config.yaml
n_layer: 12
d_model: 192
n_experts: 12
experts_per_token: 1
d_expert: 448
d_shared_expert: 0
activation: "swiglu"
moe_layers: [0, 1, 2, 3, 4, 5, 6, 7, 8, 9, 10, 11]
router_score: "sigmoid"
normalize_top_k: false
routed_scale: 1.0
balance_loss: 0.00143
balance_bias: true
scale_expert_input: true
init_std_router: 0.0139
lr_router: 0.000495
n_head: 4
n_kv_head: 4
head_dim: 64
vocab_size: 2048
norm: "rmsnorm"
norm_place: "pre"
norm_eps: 1e-06
positions: "rope"
rope_base: 1000000.0
rope_fraction: 0.5
qk_norm: false
attn_scale: 0.125
tie_embeddings: false
parallel_block: true
extras: ["capped logits"]
init: "normal"
init_std_qkv: 0.0455
init_std_o: 0.0394
init_std_up: 0.0455
init_std_down: 0.0
optimizer: "adamw"
lr: 0.00203
beta1: 0.9
beta2: 0.98
weight_decay: 0.077
lr_head: 0.00758
warmup_steps: 299
schedule: "wsd"
decay_fraction: 0.947
decay_shape: "linear"
final_lr_fraction: 0.0
batch_tokens: [65536, 131072, 262144, 524288]
seq_len: 1024
doc_mask: true
train_tokens: 769000000
steps: 3963
dataset: "wikipedia_en"
Below are experts of layer 9 (counted from 0) of a mixture-of-experts language model. Rows are named router (the router's row for the expert), down (a neuron's output weights, with its number) and show model dimensions 0-191. Each number is 128 + 24 x the weight over its row's rms, rounded and kept within 0 to 255. Numbers have three digits each.
Before each expert's rows: a language model's description of what the expert responds to. This comes from a sample of Wikipedia text that the model never trained on.

# expert 4
Word-initial in, or, ex. Pieces like in, or, ex, inter, win within or starting words and names, e.g. Fiorentina, rains, instance, Kevin, enter.
router:129133103122162110106145106138085132104122114127126134109099144113090071109087133150162125106108108146124113150110115118162116133145155137078128127172123137097156118138114100093180112174084091139094132118142119158120109101130107134132109150156142110125122085088126144139135117131093111158138096154106140101130112132133169120123157138120132146143141135135129155116121141129099109167085156180133140117122104154121147097097138126205134175139111129108143183111098123105108101147078072127127144110090132171134105154121112146111154193126121112104127160140130141139143129172146168103
down0:115089088104142148137105114103084127130154102156098132118113164125141116106149086109137153153130180152108126082140116125154155116122138125137179129123129141125095139117111149102155100094124130126117143135126140127105142128133123170100143116172139110119128125150098129135086139129145103099115170127091128159146081180149094120149128097085095168139150114153163137162130129103110096134137122151136148107115132174163127086155125097155113161086138095132186147149137201120099104119090133150112151124147105135151143117117096137101116142097163122101125138112099108108089111140176143090
down1:170135148154113105131139110094105150104141117153118137148154096103145098145133161127095177134107135155106142124108114111100126125102159082098111151153096078133092129123092155104156111143107119133132110162098162112100131147102140106174140141152125103130081105141126146138143143106134137138156103133128057128177120143106119154119158117140155144119124128142140150150129098139089132111140128089115090126133134141152118175140129152138098172145166112111171171161156098132109171150136159101131104160102107123169109134162182155154120126146131103101123162159147175156084134144145119144
down2:122093153133111136127164118170166103147100175102092123148139108121151078090112124130127139109091078122101146102128129117149170136116085107082135155170122108156109127132145157143152163140119145112129159134150140082095131124099160123161173118101142111095170156125152156117078142114138117084104114134173133130064147123106081122127171102145148140113132123119148191143159153148118142143136130140149127134140136115111138160113123108136140129091136156100131109172096132138158117086117130118145150145137145090090109154101164108113096167137139130114111117141127114102107101134086152129
down3:169134117139126133115125114148088124113151094145087136106124156120175143108106172155118179114176106135146126118126126155163164115091149119123121094142145150148126136114105113104135166139103107146139091107140143131138109100126113139143134147167156117155138154116101134077133099101123108135127122142147122144161142134123114095139141104135153144123129097141122168096115121143102089138116113130121111112131132160108150122150106110159097135097074103148118102111105127145063139150106095091125134166114135144127118101153118172142074172139140115115211117200182126169103135121133156123
down4:128111107171149094121136107111159136095152142151113108110158144142184121075156138136120143179134138124145109098094097140160126078158127155126140134149162114175166132102130081149112078134147161096119169095142108075101119093143133108090122139074137109129148093106106111115133121138151143139141111161136123115191098114105128139087110153119146145155097120138146076117122137155108147134160143118103145181123179150110094126116129138101130141099120153097128144140108145147141125107144124105165120138124106141107138139139122102115104173095114102132117126089120132134163119089144089128
down5:137080106137101100118171086138094150125125129151166140128138106154174162137099133126161133148149100149147123152133140134126119124114102136052118132116087115120154151091109092113168130119145101149131157140111112152121134147085162158109151140155177145136141166103122137108129148141178142137170125107078116079114134136130124105109110134067154119117141120089161127120131083151107119121106120138099161160138107148147175117097160131099141153117153140091139105154100113136128147114139116109149180109115159166115130148171142146107095118104113109147103117141102102129120094177143110103
down6:112131119182127128086104083109167146107135131109135122149132127115121137161119115132154117160096100129127097137142131147110110148092150182159110180131149165097123080114107094099128120127132135117149138140129090128150140100132164115092165121103138136117120155134131117111128165110094099135104143164118127089093108106127128131129092114133184105128099079122111099137154152127095151092161138143100126126103106113066191097139104151099120109120153135108126084064143104116148123160160167095095134143104137120160129109162151107150138138115121129137134133087108165096139124150134106156
down7:132132114115135133065175136117116123154173094125146146123094115131109122115137151141147138167122119130146122113150126122134092133163102139130157144126152140138123105141124126116120168105122114149091110152136129112124141082123107139100144142137132079125135091149168121095109151134143093094125109136155139144101134103142149157125098132141162088098114134094106129147095148137151136160157133147134155091150156139116138105203139168118089182124107131118184111123158116128129122156185130130127103121143122104125110165140173157114133145115164150162141113070109121094105119223123141147
down8:074122123121128115109097135131152113104144132122141092110152142140115123140077105157140142147129155118103135102147171117132158137154157113054106138119096120117114137120136152161139136130095122113093120171149131088128102121138145100150165138184124176178095155139130117134122107140150130127119140120104116124155117163109093144135071126149097119120134122132138189112105121160137083133145144120128105080132167130113132151163119102176146124162192154144124118097117138178117130099110135127140116118106165142076123139135115154147103155108109161165099151172116122151136122157161090123
down9:116120152104096123168171102101143093114145146112174134156141157129156150153119142144096126119142126121118126122146146137155102114108176106133120126083135116153157160089129133129153125124157104118149140054109130140132132128113083124128127120094134169161130146135125080098129158137116097132145140114108118123136113134110154166197150147140174081135156142124131116125143051171161139143147146108138149090135102149131131128132145144113122103108066153142140155138092122180114157144151091119113136116104139106135150161111127098120131142096129088120100100143164189139112139113090136111
down10:092152122129127113136115107141123173130104108132098124139159104129101199144110153158181115089149185107128153092108124153127112160167151134110143151114138114122125133131161137129094166147133133144112119118104147124136110170148154134132098149148150149137179108095102112143121111101110171116121064178131134128152119126089107135141108096159135182126121124149149147132139174117109137140125121125121134140100118105115142145144105104110083151158132114172141134168132163110068162139097106114161141153131104130164109144116146139118121098102089116176125117113122162160154156153164087134
down11:124117096165141143138131156137129145128157128111128108144152140154132102161115144105119150156128086110156106147126149138131100118071118113077171133114130142150137089098104170159106163132118146148129105147103140113090092103126154154125126123116132099102168140117127159128120126137120104141183164080192107149166131132132131110124101116088135141140076101117141070142085139109140114124136098079136149121113114130104097144101165154115141129094156120150160125139161101178140123131131137124092131128120132061101122097134122174125129133147151092141144175113155106100098125164103102104
down12:127127134105125100140128142150101139122117113163099112164126137133146147098110127171081121120150138084090147079105136114118152119113137100106124134137140123136170154127137124114138130164134129150128093147128129134143179127145141101114161157144118162123151150097110108113126122129117151109129136076071163137147134143114138147080171149096151135152083122081151153097130121110150162133092104202134152140176139175077119134127109133068104123105092122090123131116082123120123143109147135108098189104145139154110142151114127106176109131108109161146112152119131148126157145132178113136
down13:158129155138138112129100123103149145106149120102092140095117128116109121139124138110135136095130098191134171117135150126116131140116120127138153061134152166093121127162141107111127118157109101090134087125155135156130101097078109118141152070132116117128117142110095111140128160095149143114146117073157141161139120131111154183103177144082124108136123168118094104168117103102117130128150127135082122130115150097159134148112123149122155111146159088103132142121081159097170134082119147138080108175127114086133141098126129142152137107130123091180088127097137149126100125119135095131
down14:102141139183113124102155145109118151114146132097151111113124121157113124088131109143149124129099141158114110128172118154125129102135124110082149161117140119147109143148137126126121181123108125118129189141106092099108136085138112117145093132106158147136124153130163152114116140106168116109093070115083144135128123141135184142136117071124139105143100139088121185127110133136120133091106133139161144114189115093148117144135112121118131119117137150129125112119104088145153135136160153088135095146167142097177156144087143154144146125136155103096113062133145140131151065092104124152
down15:126134129134089152135147137105191105110143122126141136109162104119120162103101092132146088097134139102136125143145151152160147145179159147091119103067127087089165119107183130140161165123135113146164146131080126121142131127143113093105103159145102140145081094137097122117112091131149133152122120143092136120131125144159157155132119113085151106132134104100145162139147077141142130132105122120119107166096131078141102146128095123115167097156082114180104150137129084141102146116134132123127144092115127140146092166075123160144122153155143086121149123120153128134107114153145115148
down16:158136130136112129120120127125147115140137113116130108148104116139133135151077176117147152154113140111158061121153110123132136127136127147093124151106102142116114161160085166132151145115141085054155081126150114128161141088142149116133143181096113101135149121130101145129126086166133136107127085116143141154137144110115180140084098114083107157103121147174111139135094124127114096149110121121140150095177152150139124091143128130105135095163119140181130143149083135160110156115103127114091136148127121166134119067117114143123116144074137158148129141133129166148082144157109123127
down17:095146112127139110143159132155137140097121151120159102134118115123125110100129108157140120120105138160103158075153116108152093143122074150142114084121071138138084098136107146144149120124130116102100114122149149161150113109142132117117150190112091122157114107139129109105124122113135123085117151148116166107132135142136122113113147139143105095112111156092146149129118115131155115117117165149116092115115121183124085180167140114143118114142131105135154168101137113154115155143084136114091156105120115078168111142137156111108130137125141148151147117179164115169112121179040107157
down18:128132169118099116106175162122119121096158121092101112122147116070119146148079130150130143108102143102077117135167147098132110131155122103098122117135165124147121147126120158125111145132120121107145117120130166132094101104124126114124161133177113129138129103148097124113158165147111100168132102128116127115068165145110120184118080126119150115112170108144128120126121133088096161128114118130117103132126155148116134091132169151175117107142137154115125149190151130115073120061150110144140143176135153125117114107114145106193142097129150166173123114136125122135095134171135113143
down19:147147143164164130172139126178133125126102145140137139109094104107094122112129165134143138108111118114116126127175072149121138159145130142146186103139114173114082115109123142151106115104091118139087174104106153094122102099084141117126088125116125123107114124143139127162167111134105129135097131147150141126154158100148171144149077121120145093136151122166093119101143126154129133130134099144115140081145134112120137105144147137121158157142115077127120092164136102102137093151123180107094139134088088138116150171155125176165163080146136133156109154157124132168139120120150123153
down20:126166100107110110123115133120100174116154134181137102129165135118086141143105074124143127105100127118128097157138135096137104090146114155080123116147157095141137149120154115132130121115123126177081119124131123101117117150119122152104120131150139101099101151099135103138142155149116134124113136163145131122157141117161176124097127127155134156120102111145070159147119170113100117129108118180126100130094142151089089079171109144169162098150110129161115066098155126134159129169125151100128114121141144142136098100133133119124101105150150152188114111109135081121110084153094123153
down21:146124135149132131130094068131124136158129147140103075088106140140128107110117133119124131168159139129121114193173142121105082125138093123105184120107109134141118135180145147124129112137089128145087134137104124141102074125140137138088153129133112131099139143127114143133113154127130149090130151161135110079134156101097148129145177158124147123073115127156159119105189129126129103111160127140142131144120104105121113159112136142090093129114128119101161123140124134111163088115191133113103171145113158139092125132118084142110180113112151121121102136162072106122118138110076112142

# expert 0
Capitals in abbreviations, headings. Capital letters and short pieces in codes, abbreviations and table entries, plus heading markers, e.g. IND, DNQ, ==, Glasgow pieces.
router:118151113123135150080130127097128134120135165143138126137127111138150098180133135109131160147150115157145144148118107100108062149150147161076106107136132103069128149121157123134114117165146162130125091122131063159105088150131061145096164116118106126149143135115126113140160140138155165111136117138159127107123100152091159153099134114131138145134126163126124168107137130099122152083104141150128149163107134121109163132105156140166118107124071162110122139115112110149119127088141100121161105165088102150152128150143122081171097139141112130129156124095122074154158144106144130107
down0:129104073150126122140138122139167120138145161138105091104141107148132134140136125130123119142171121124130142156147122150077158119114167162116143124107186142124097110132099122124101166090161133111127120147109144138129167121134133103115093117116174152111177125106095099110111163107086118094138134166125087105116107132139122073150128126087126122106091115106110172088124159120133112123135087133129182126126118104113166177134092106098145159094140115156146184144106128122128150117130132130157100150124124148173120139103130113165138121165115110142096102073107117080096143107129165153
down1:167148156147107116125125107141153089139113118140148151117125186149134155138134115149131084076099128126128136136079118160129143160170139125119102138156143154138154107147116144182135142143126151140118101148144131145128151085094135130142138124135099157108091139146079110101164168134144129106068114110139118113100093125120134142115124143096160136103141146109069156121113110175131130081113122105126121156130078146200143123166081124163122120130102119084099121126121101097161151151096116110151131133131115107153111130176137113123177096134164071137134144132132147117152120102130113140
down2:130180110153085165137121115164116163125163174123070140105085129114157127147148145124140138130118133132137161189090124127106149104112114084127112123129140137127117160115130108088087162104150142134125111127150103092106135119151154155115119128140125118185129136108107120128140147151121114101141133133090094106121154117113101102121137181143083122136104168157092141166138111143172145150156097135125117092150133117104135131169133124122139056108163125138137118136138141119047133136154113197135099074155104115116144110141094115117141145161138127116150120144127130124146116110150121151
down3:158126171144147108127121125121120149151142149148106155134125096091141116158145177166089122120144105170127120149078111108173104103163145131114175133093100117081128161128117120151111096131128120139149078129153131148128102107137166127163162105166139069119111123127118168140160090124143105143185080094120089140118111133138163199080121129126138117142142121135134191152131152124145170155144135161142096131114132143157126109121141151121148158134134114150147147098109163095102118117081118120132120134131120114112149140082143147107130150122136140146143133073117121099137146155134101126
down4:111125121124140138106140135121126138107140168140137101130115146106159129160106143175099115130143117095108125145165130070087134179159151135187121170150115112180116144132084167168155150083157137121112083102113144144150114127087156079137120130075145152147150120126112139160141123155105141093111161155149134090144090132127134121150137124130142110105133130124124090150163127140126103127122122148145162115115177119113143144082136172120163152160057170108128110128133136100082080128119117168132169098115104114121135113133147123116102148120128139145126157133134114101116145096155156131
down5:099143109139103110121138103128184110113169128116138164135125106112140090108101091106110114087110111090096126127127134146140132155107143092131138138150134148151122128134151161127124122136100119146146119134072097108100146124132115123129152096135155170147135111148107117122136165114084082145135106115149133128140152102128081154128134142134095095148102101135164106146126095140124136138140137149128133101119203127097117158095072115090117115146153145104211155102104178160116118113171135110113118188124149096144142125153139108113109158138138089122125098164163131077100118112102120139
down6:163105111145144121128140179144137072143136094131164120152167119150108149115139104110112139115105134142127173107122109122095090081090123162123163183147126146120121115098099135119153105143150136131114101199130099137111102142111126135115075133100178108178145114133125105136117118146137151122110131124114157144125136140104150099155122060126133139158163175094175074134130106140095109147155124133138124136124099127103107124118086139124112114132068130123124178142154153074117111120129132129150139157145102153149099087116146113118151158117143138132104124128101150161117155152094103121
down7:131093132124116083119125133142117145129148143133096145138138096118165124145175105142114135091146114145134112130126095144134116131114126133184152126173165093135117074136135137141116138151142106099135135145152105155168145120138169140107096132102139136159132186118143104123131145110118116115134102116146116115093113061108106125090156118092112128155152133151171067115162129117161140091160124072095116088130146134092106118119119179127135139082155146133114121148110123121103095118149121128101153099129131119100136114074111104132102156133135158096084125123140107086062106118131089088
down8:085087166121138113083098092134152075139106133143148142159114111133152137131121115094150132103117127125120142083122120164102155166130127115110146115158133140067143090106090086124105143150128117127135137110133097111135119151193097113138121112136113120116105151124120147133128104162145131098117090122128132084136098155095129118136139146125141132149160155126128172094151139110094085127133158143141110120159099108132109076142094125088081132179099140111094099116130087125156120134153177109103103140121153133130101135137202107173129122159139118135126138116115105087111125160144158094
down9:117145172111125107089113121159161150116147110095136163177127170106128148135169129139144172095099138091137140135138144118137137163134162142132132155150091120156110140142127116147128143140138130141162113143143104116135118133146110087116131129137096158132117093179180122126101106111105101156094114134112110187105098097074133161127111144163138146100167174156123160118086116133091140098121159128129111093147102092127127147132102171132131107120123131151144118156080111146106133122117114138109158078160193138144091129116103111115149121136110108102141104158164145075110129111174125131
down10:113108144129094130133122153109125107123125134097091138131181126124134145115116119130106115111119139139087127145123136145122109081112087104192121169141114127144157125136197156147114168156162130117132156103142169088155122129112174157138152092108175129162129177177154098103122131153099129114180124126133112112104123145086103132157130122123108118125153111120179160178130181118163113112116166114135111103154121123171140116092123130144140133151134141102135112144147111109157146113137179141121094106146191103147101109066126160114135141096143118147114132121123132139143155145109147119
down11:128108087194146141093139152120144133115132075130139139107134138098117156115138137109124122120129126113155126095179137133107136134121133134141124120085090100167116143181109118161154125129100159129147185101124159113127111128138194112128132099146138135184124068131152130145111103154133143109152150154108130097055144154116130121121150110141134129093125103133107112122125106149103127136106118139147130128192165163103145122109123105140116137093129136142118125131144131151123100090145198114151151103101156155116176114118160122104116115129063135088130141144113151112093144144146173124
down12:119091145118121158103139123146130128123181131136128110131131122142103145114117156147085124120132088107133157112129113134151118125166143144118125115099101189107091139120142151125113125113112109092111132130117131149108117144144093151101103144115076112081101148094123159109107094112078144187131086129165089150134166179113130115149106153156127196125133148155134136122115167131138113138140108144126129099146132095148143136128107154120111159133107097146162111153060120149164170138126166115110133167112127171133149124133119092157150118109100163143164135137099116174136131107075076126
down13:147126161129130129151091145119140112104162112099142159125118144083131137117160122140110113158137113114143147117130116118171124109110146148157154124160164127103116097142121125139096102171132099129152197119117115111137094110146134173171105124118110094166112138125123131119104095145115160111093122073122127094113102125121138103117145106131125145183121087092114074134124142119158105116153129128094098195139109149148153152149085152136144085123124104168093155184112139172137141123143136127122168089135155126126176154098136138115188109121089110165116138096134125138142123159112117154
down14:107091118153131104112109135128146109125064134124140183152118160164081141136127162112105106099159122137138121095137156107087142153122147147135185115164110164116120122131161156166141115085133121149125127120101116104153110147084127115154157117164087146143078109159172094120118129117083109154119103193101154150134094154109103139103181140124122128166114135128132117115160123115111165107146157110097138085126131150103089102163131165120116125171136113118109136130155133088109113136123103142112132142179135137128146122124158096138131117106135131137121156181138136110080123113105134100
down15:095127140102127130119136105125166135139135125184109137127113102103093159150071150126093115118148133152093128103145101124126166144122156153113132122090161136157118110141165137133209160142126127099128141154148195154088116182128172124096170106119119122122175155164117150112106085129127079126143123135132120134124160143131150165163130150166117120170134089117125110113117138148128126167123132147152165101120088151086173113098140105150141115149106170161129126130124098154134135163087132118092156109097107153138135123133123126121149131123129087133128136119128122163085160139121153129
down16:161117116117138116184137083151107162156082135120109117141122106173126147171146094130105097123084152123153088139119170166099146162130140159124141116135103134136076104087100130111092151133138148110139093134144113188168118133127149107141133130090158087122104099116141157119109175124143116143106087139137146107161116139138149087123142109095094108140136155136156145143108096168124143146141118167163118113105125118101151076102143146155161147143128128098100120158149123116143129103112142097124155160089080076123151128130082116120134143124118129171108117120147096095127112102130114120
down17:126128119120121143149127123113127160135151157183125109110134143093129165140097088127104159097178154158145125096098088150132140144141114131132117115119158151126174147158149135118143120117113133134155121121096132122135126100098121125108099154146116126170088163135105105163148141126174145117109140171154105141148145135110142119146125109154158130140169165157134176125169088109135109148150141146132174113105141119133152122168142145170114087098181138107105130132156126203118143136111117123132118144143178138155090139071101136124125101197107120151146077128150111155153133124114159111
down18:119063129142126111150129134103121103124111127130135141105120120134108137118107121120128132122108070148118115105129119115114108138146103151118141119075149146124149121123165112086136192146150097171131108127126143164109119168138126167120144126120115138120159124110157115128119144107144122127119107114124144092118135159137148107110151144082161147134092140102102095104135111154159136154102116102119165111093080092092147143119202100107136110107104121134079132099130149160178132139119119150065152128122107065103163141080120114162118104125137141099146145155112143127131109168089155063
down19:148112114126140133117124146155144103154147126158163142113146105137108132128137147131082105087180132131080105180149162101144135091080064128122131125103088136084106111132107137122105117084137142111108111166147141144155142135089137109102137091131150079100099139111148125147136154147132114133136133123157103103158172151145153157154133127118094182117100149157168117115130113096126114138132172110114087126138106165171111153144120134126116125180119098126174137105116109100119179117089147116114121150145159136151103113147160104147158129128156121105133128191118100152121136153122105101
down20:125119096131141115105122110150119085149160114128124077105143129131137153166166133081107112121079109135079109129128133135111106125112133132112105113124104169134107111134139140137103125100174122127090121133151130111172146099144129132079121135105120080126145151087123152129095093111115100180147083132102103134123109116097169131131156134171112129095151117122144141176092128132158128138135137166095114132156165163145115165104131119134150126150089161110103121168082083159157128131159134143084120122153138122146143112091143109148141179126132106069098131147133120095118090153123086163
down21:111161127157144092154138160104114155165120100125144125092136082115101149092120099113146101120093123131134091112138133126083133133120084161137152122112154170141146107149145088108103129135133115138159100099137127111118108139139120172131141128112067101110140104161118125127143158093128106118072103154090126071130146117124110077117141122168101117140150083148141122157121074101101183126130138089138142130173110127116157165143130131071132116118110146130103111133173156099160126132131152128112155111174131110141113135129129131142170109141134087148136114145073149104095135157104098128

# expert 11
Word-start consonant pieces. First pieces of lowercase common nouns after the, and initial S, N, ch, pro, e.g. network, sales, border, preservation.
router:134099144120122127121152127100121124115092130096133148116104125115111104111114121133183117122149124171141155082161102163144125130127149124091134143172128107122097129139125089100122127131096147126110142144139088137095103115154097133128155138144136090138070129158102089148134124115137158196104124091150122126130160133123152096116139152108134147168127140122134149115160122126144144170120142164113110139083124174100111110132189131185150101131100164138139104096114113126117101118113114129118129092062107131163088160118091101130130124178087126122159139087152127160167137160096092145
down0:107088102104120127107160148162148109143124141112113093145141140117100116142122121103113160113132083121169140152185133108139106102135135133162129149140122073115118114106177137125089108157136146063081167134142130153120121135107117162122140070106139160172127170167110134111116132146122167115128065125132106159154140161138087109099127137170126116147093150118085147121109099159108097116117152125166112123097113146088131159106119169149124128114092124139153125153155073124159113155118123094151138143166107088091118125130151105137094122140123100125128102135104131116135137163100144124
down1:142137130171122129128144126104102141126163121159141138145083099111126117125117147151153125123108140152154144145120101125135126133112148091101117167115133143118146121120134164105152191109152099125152075095123126154142120095129101150154080151124133146117125194109135125186105127121111096162158125103155072150149125147118088148154120113091123113117169144098102135103102131130110165119128093151148182061137147132159132097100180136114158120126152131138148138130144121169124122109087133115136093188126131115124153149138099116118117076136141124136171143124137141159149143062133140132
down2:134103080153149132123106144114117150141088097128101122184176097094135149141115136133118105120139150166105103172124114108145170124138155127112113140131151163071144147114118141079108169107100143142135151154122169111153133187143144119144153162166164162138114141132102144155138118122119135148176095123099112115137124129138115140157119150094147147114094132105107184087109111143156153151125128137152105121125137088120149122085151126107107089167130119118164123156117117083117095169123125147125138126136118149097161150154178131171073128152104106121131125112148155103179124129131135118
down3:133108130125140119125157090138126124137075098098142153092071162136140159104178140105083164130174101174155137115134119136106121136182143091125102113088145174118162137116120111098147104098108111129104130173140156106174130129149120107117143146104136160151133079115122132173108098133077105102107104165149165121110121154111125121127125144113146114106086126117154137094145099135139125114151128103092150148156121098111086098096135147103136098117143118119157124129142114114141165107092089099129135116143092083117121137138131106142099120115122149064132130100158161133100127143137154101
down4:126124114130094097157153116090105092148110072134131130151136106124136131156146103110114146134135142089118131073106106151137120130129149171103124100130179132176108080131110129181152197153118137119129134135150121114148122115099103084126098120126092102146125109159158133105118170115141135099104172133116114155085113123147143125110130073135157139133122129102143143156158099150106138154098124085150089099162089126089114139124091104141110124142119126110114102113151135127129104128116084070113120145136097154160159157142101138096120123122076082093104118128092124154139152113106126126
down5:123146105154167128157168155093109113074165135113136108140143117132103105109127117108144087135128116146136130157106115138124085130065105143136143094096099112155116147167107116162107104095140151114111150138097152127137169115155098145132102090168147085151127136136126109124114130156143153157117155105084135135167086175114119131132105109127122173134139143144114104140136130067155122061121128111141110115179160143138105123149141070158117110115123141124124155096094188138148147146123129121100122108168120139150127136197129127081125123099142118135152137126138130114148123094107140104
down6:113104135105121154123128085162105091114115147120118140096115174113115165094105122131096109124146142098154106115151145118133148164147139143077107157099146149099140149148136125148137122136136113102127092158173115114146075110098102134105167187182159126101143093153133125125134123137111167137145139139131164095126147120130085115111078122146112081153148163109139079113147137109162098148163091135130115129077124086135102205100169142118113106152155112096131091132126139129132140141089092152097125127106114140138108144130151137136129162130119103123124096102132132114142100138090117099
down7:090142129108115158096130129112087183096130153162124075127156148119148142131111133129139127131140095108111147168123122143164136104136097100092125139113121124140113126133129117159105160118130101134156109157112129119086127144111135120118094087156099121119110152097084086171143118171114155126095100106110124103143148172099118098110130099077131148126136093113161139109103132114092069155157116104171094090148144127126161138129144158148156136113144128144138149163167140142107142135103130090117144104152098169100144140123133169099098133076130158106139105124107118165091149134135135065
down8:115111179107166111191135119083144149112121121108140130182180107121149120147143103131130122127112104093132125129088180121149126129136129129138150135170150119157142101121112116116109129100073099098135139156120142132089174097155094125153168107150108150139169076091145132156121104116114138128126140139138131124134121134161101183125151118140149121103150112078136104120163146094123099125095119143127147130143094094168101150082136136118135153157126141116099116143146151134126095089140119184132195137104154142142139162109132117119118147130088113114109133108165128094154139167147117103
down9:151144109136165154109088084135098151117104094124102160147102115168141145112104145120132149147123102125161093138115119133102127126118145103133131120119103125088094085184109162102129113127123137137134121112169119151125111141104141201099112137147144123151141126114145120166133108187097133112200104152174090139174134145124111132135118147109145074085161117102104131095113116136101115162124118139107143131076178097077121104126160123111134146141097114112117147115152118117144100144172121142131160123118171118118111083155092096147114124151129124137138149121121091109117163147122157133
down10:169128170114122118071126161130184121143147125146150124138138096124087090103121147095189081137145139148152099133115127135150134132111117134131084118167111119133116117189081127100137097122086114136130143148055163106148125170127155156083146116105133119138108129103157132140118109125174105109087140131138101105174119149131158090127159127139110146103155128136051140140118138116108125088115119111160139097156133142115143085158139104145145127139131135122157121162137113143134122128106101103162135107102158157139153097129118135150144135116109127176128088148119100121117097141103115157
down11:107129090195122132167124134130141114138103123116167141058098096115136074111147145123123075128131126148124162129126135150162171135152116111126155121104081108128110154149169116126105083132110108168132170120155136111153128150110113124104107123167118137130117148130135150148119167101109155132130125104114093090125118175134158111124145115146120104167101096116083152111155137108122102127091180115118142106121146162133121123146175134143115152106111100124129121102131157091147107097143145108119105104142084163108126099183187161111111157160106144145156144143126159117127111145093111146
down12:132138094120161099134119146151093177124139162078166162078105117093126180108133113146124151110156134158120106156151151181144117127128123124134127110113138161115109150122093131138109127105118180130113130109140142136115153109129149175099142170147148117104089156136172146133118164141154153118133159118106159120120139076121137169142129118154122154120141099148080125115130172101122124128117107148144140102158168128099113139109133131143115120113119157109125096127156144165133129122091156115125120142143148120142135204125127141159133147125160086107120174181121161135132109200099092145
down13:145156099149117125146113134145135082096121147103133162149155112120188143105125164148138128139104150115110108122130122133113091109131086105174127124094114091148130088138125170125137121135139134132128103128150124151093125107129137132120139129175168090120138144157127147062115126103181164152121116171139139087113110175116134076121123084122137072145091120104143151122114103117107146148067077155148119110127145127092102140122156165128091142121120147103189164072150111148140138131128096146090127093136116128097111156106127120121131112140127108112137138137153107111117100129147175154
down14:112139116142120141121104113121139120104123149139149105148129104123134091171122108109138117171157101159138128150132134105110158156085137109079188100129137152090157131108141145136092145087157133132111144105170123119086129163151131130112084096104088150154122135180101123127147098123079130139123105129150140128153113135165109145117110116108133133139090178148148142097150095099131117137150128191111121070097108159137132116077118126126103169090104093159133128088126134085165120104144135085150141124142155117162153155140119132094159159138133111109093131148147135160125116122080150149
down15:124133143167113098171113115125140112111110202155163117175108152128123122159114148123143066140146122100127161124159180130105116192098101172139135097126133116135181116124157122063137127134147122120117089147076122147135136130122098137124107102155126126115142156161099156183145100151112129081124136127122125145139158166124160154118111145130148129146117153121129133083096114120129102144148131112137127105143160165124152122141181162156147124161089089151132125127101123104114111160129130125143159115130137153125158128104147120092113098108145127134081145099101125152072127144119154109
down16:162160119108114152098150123151137166153128138153122141194115152153133129115095188141165103116129155120174126126133125135150069141175118148151101142117110150085132167121168140099113108136099141148127114112122174162094147097143123137122086150118148145115106117107138156145120115175130153131099051130133103106166142140136140123115138142144151146156091108151086173111152112132113155103108168106109114183114149102104132126168152139131109108115113114145161125162122082127130114131161138112147099133144113126140127127118181109142121114138135167126152149166129150131105137145119169085
down17:109134177167139107101125159167160102162121141127149123140085127099118157143181136116128103188081126140138116121106138161111117180154171137118138132150120170126120126121148131171118125097133105135090115087132147174168135128134115115114129169106114112163134105152139108105150156095154140104137136150153158094091139124158152113127107114132131139084142125147121145120116146136145143142125098114095169092153086116133116064153131159158169101090106159116104136120141163154134134160108151138115145101093123131105129127092133154153136136125173131110135126137147171081095152170122156132
down18:078137095102057126124134176120126140126128113098100091153150132137161087171182161137074137140155106136143172172095149113118100129163134119161122148140135179136114109106120146088095129137142110136113119155161137142116112121136134189095111140150102122096136112095125194146144125140134125134149099153099118121104152137139125131125154131148119099121130127107142135136102134117166134141123113099108162150112098101137116148158123130140083126110152145119154125079134131140129178121123102154131084130144098112145084155155126102123088084158098142124102133130169128118162105164146154113
down19:112151169119139164130095087158116199131118115120148129093141150105116141159093128101123139114102125117167128144131179106146136094146158129122117160131126137141061140128124139130153107157157136118112089143205143142104146115129091136140119085141077082155144119151107094141114161142115158147148156117113156111121139158123093088098141106072091120163156131127143069122109113097115131123130125169078124155097108122118128079151118098152117129106097109145109129134162123090123143126101139093138162151153144116130136172128147090142156132117143139117120114139137122136131122169106129137
down20:126166115150133120123118100115130138090102178153107106138132178148186144160107142133150128155150119132152146165152101128148129134178153141126135132065147096114100153110103117104093145164142144166094103135121132114172126142111130103175103132172146124094145100179103147126150121150143145152102135179129128121127139125127132130097181108089139131139103133104162159147124122152137133086150168142112139141115122116168114168100134128092129110094136147139153119159166143122134168122132070127115122136124112126138128149146089116154078172134137165175143126159110128116167148119125164113
down21:117115092089123087162118099082189120111148141125128134138093114144160059107132107123146104138127140119115071111148109140137087106135098139142127100139125115125116141124135124107121103090119129128094187109132138118130136130102147130134144108071189146147151137117125113126123119126135137123127180114133105093107136070116126126145124146143144168110200097092140048147147098132134143116099155132112146176133145110113128124143157134103122130070129144120127096137126150084171124110099152114123125114172120153119129112124135120094163141102137150140144095095098126129142134101149129093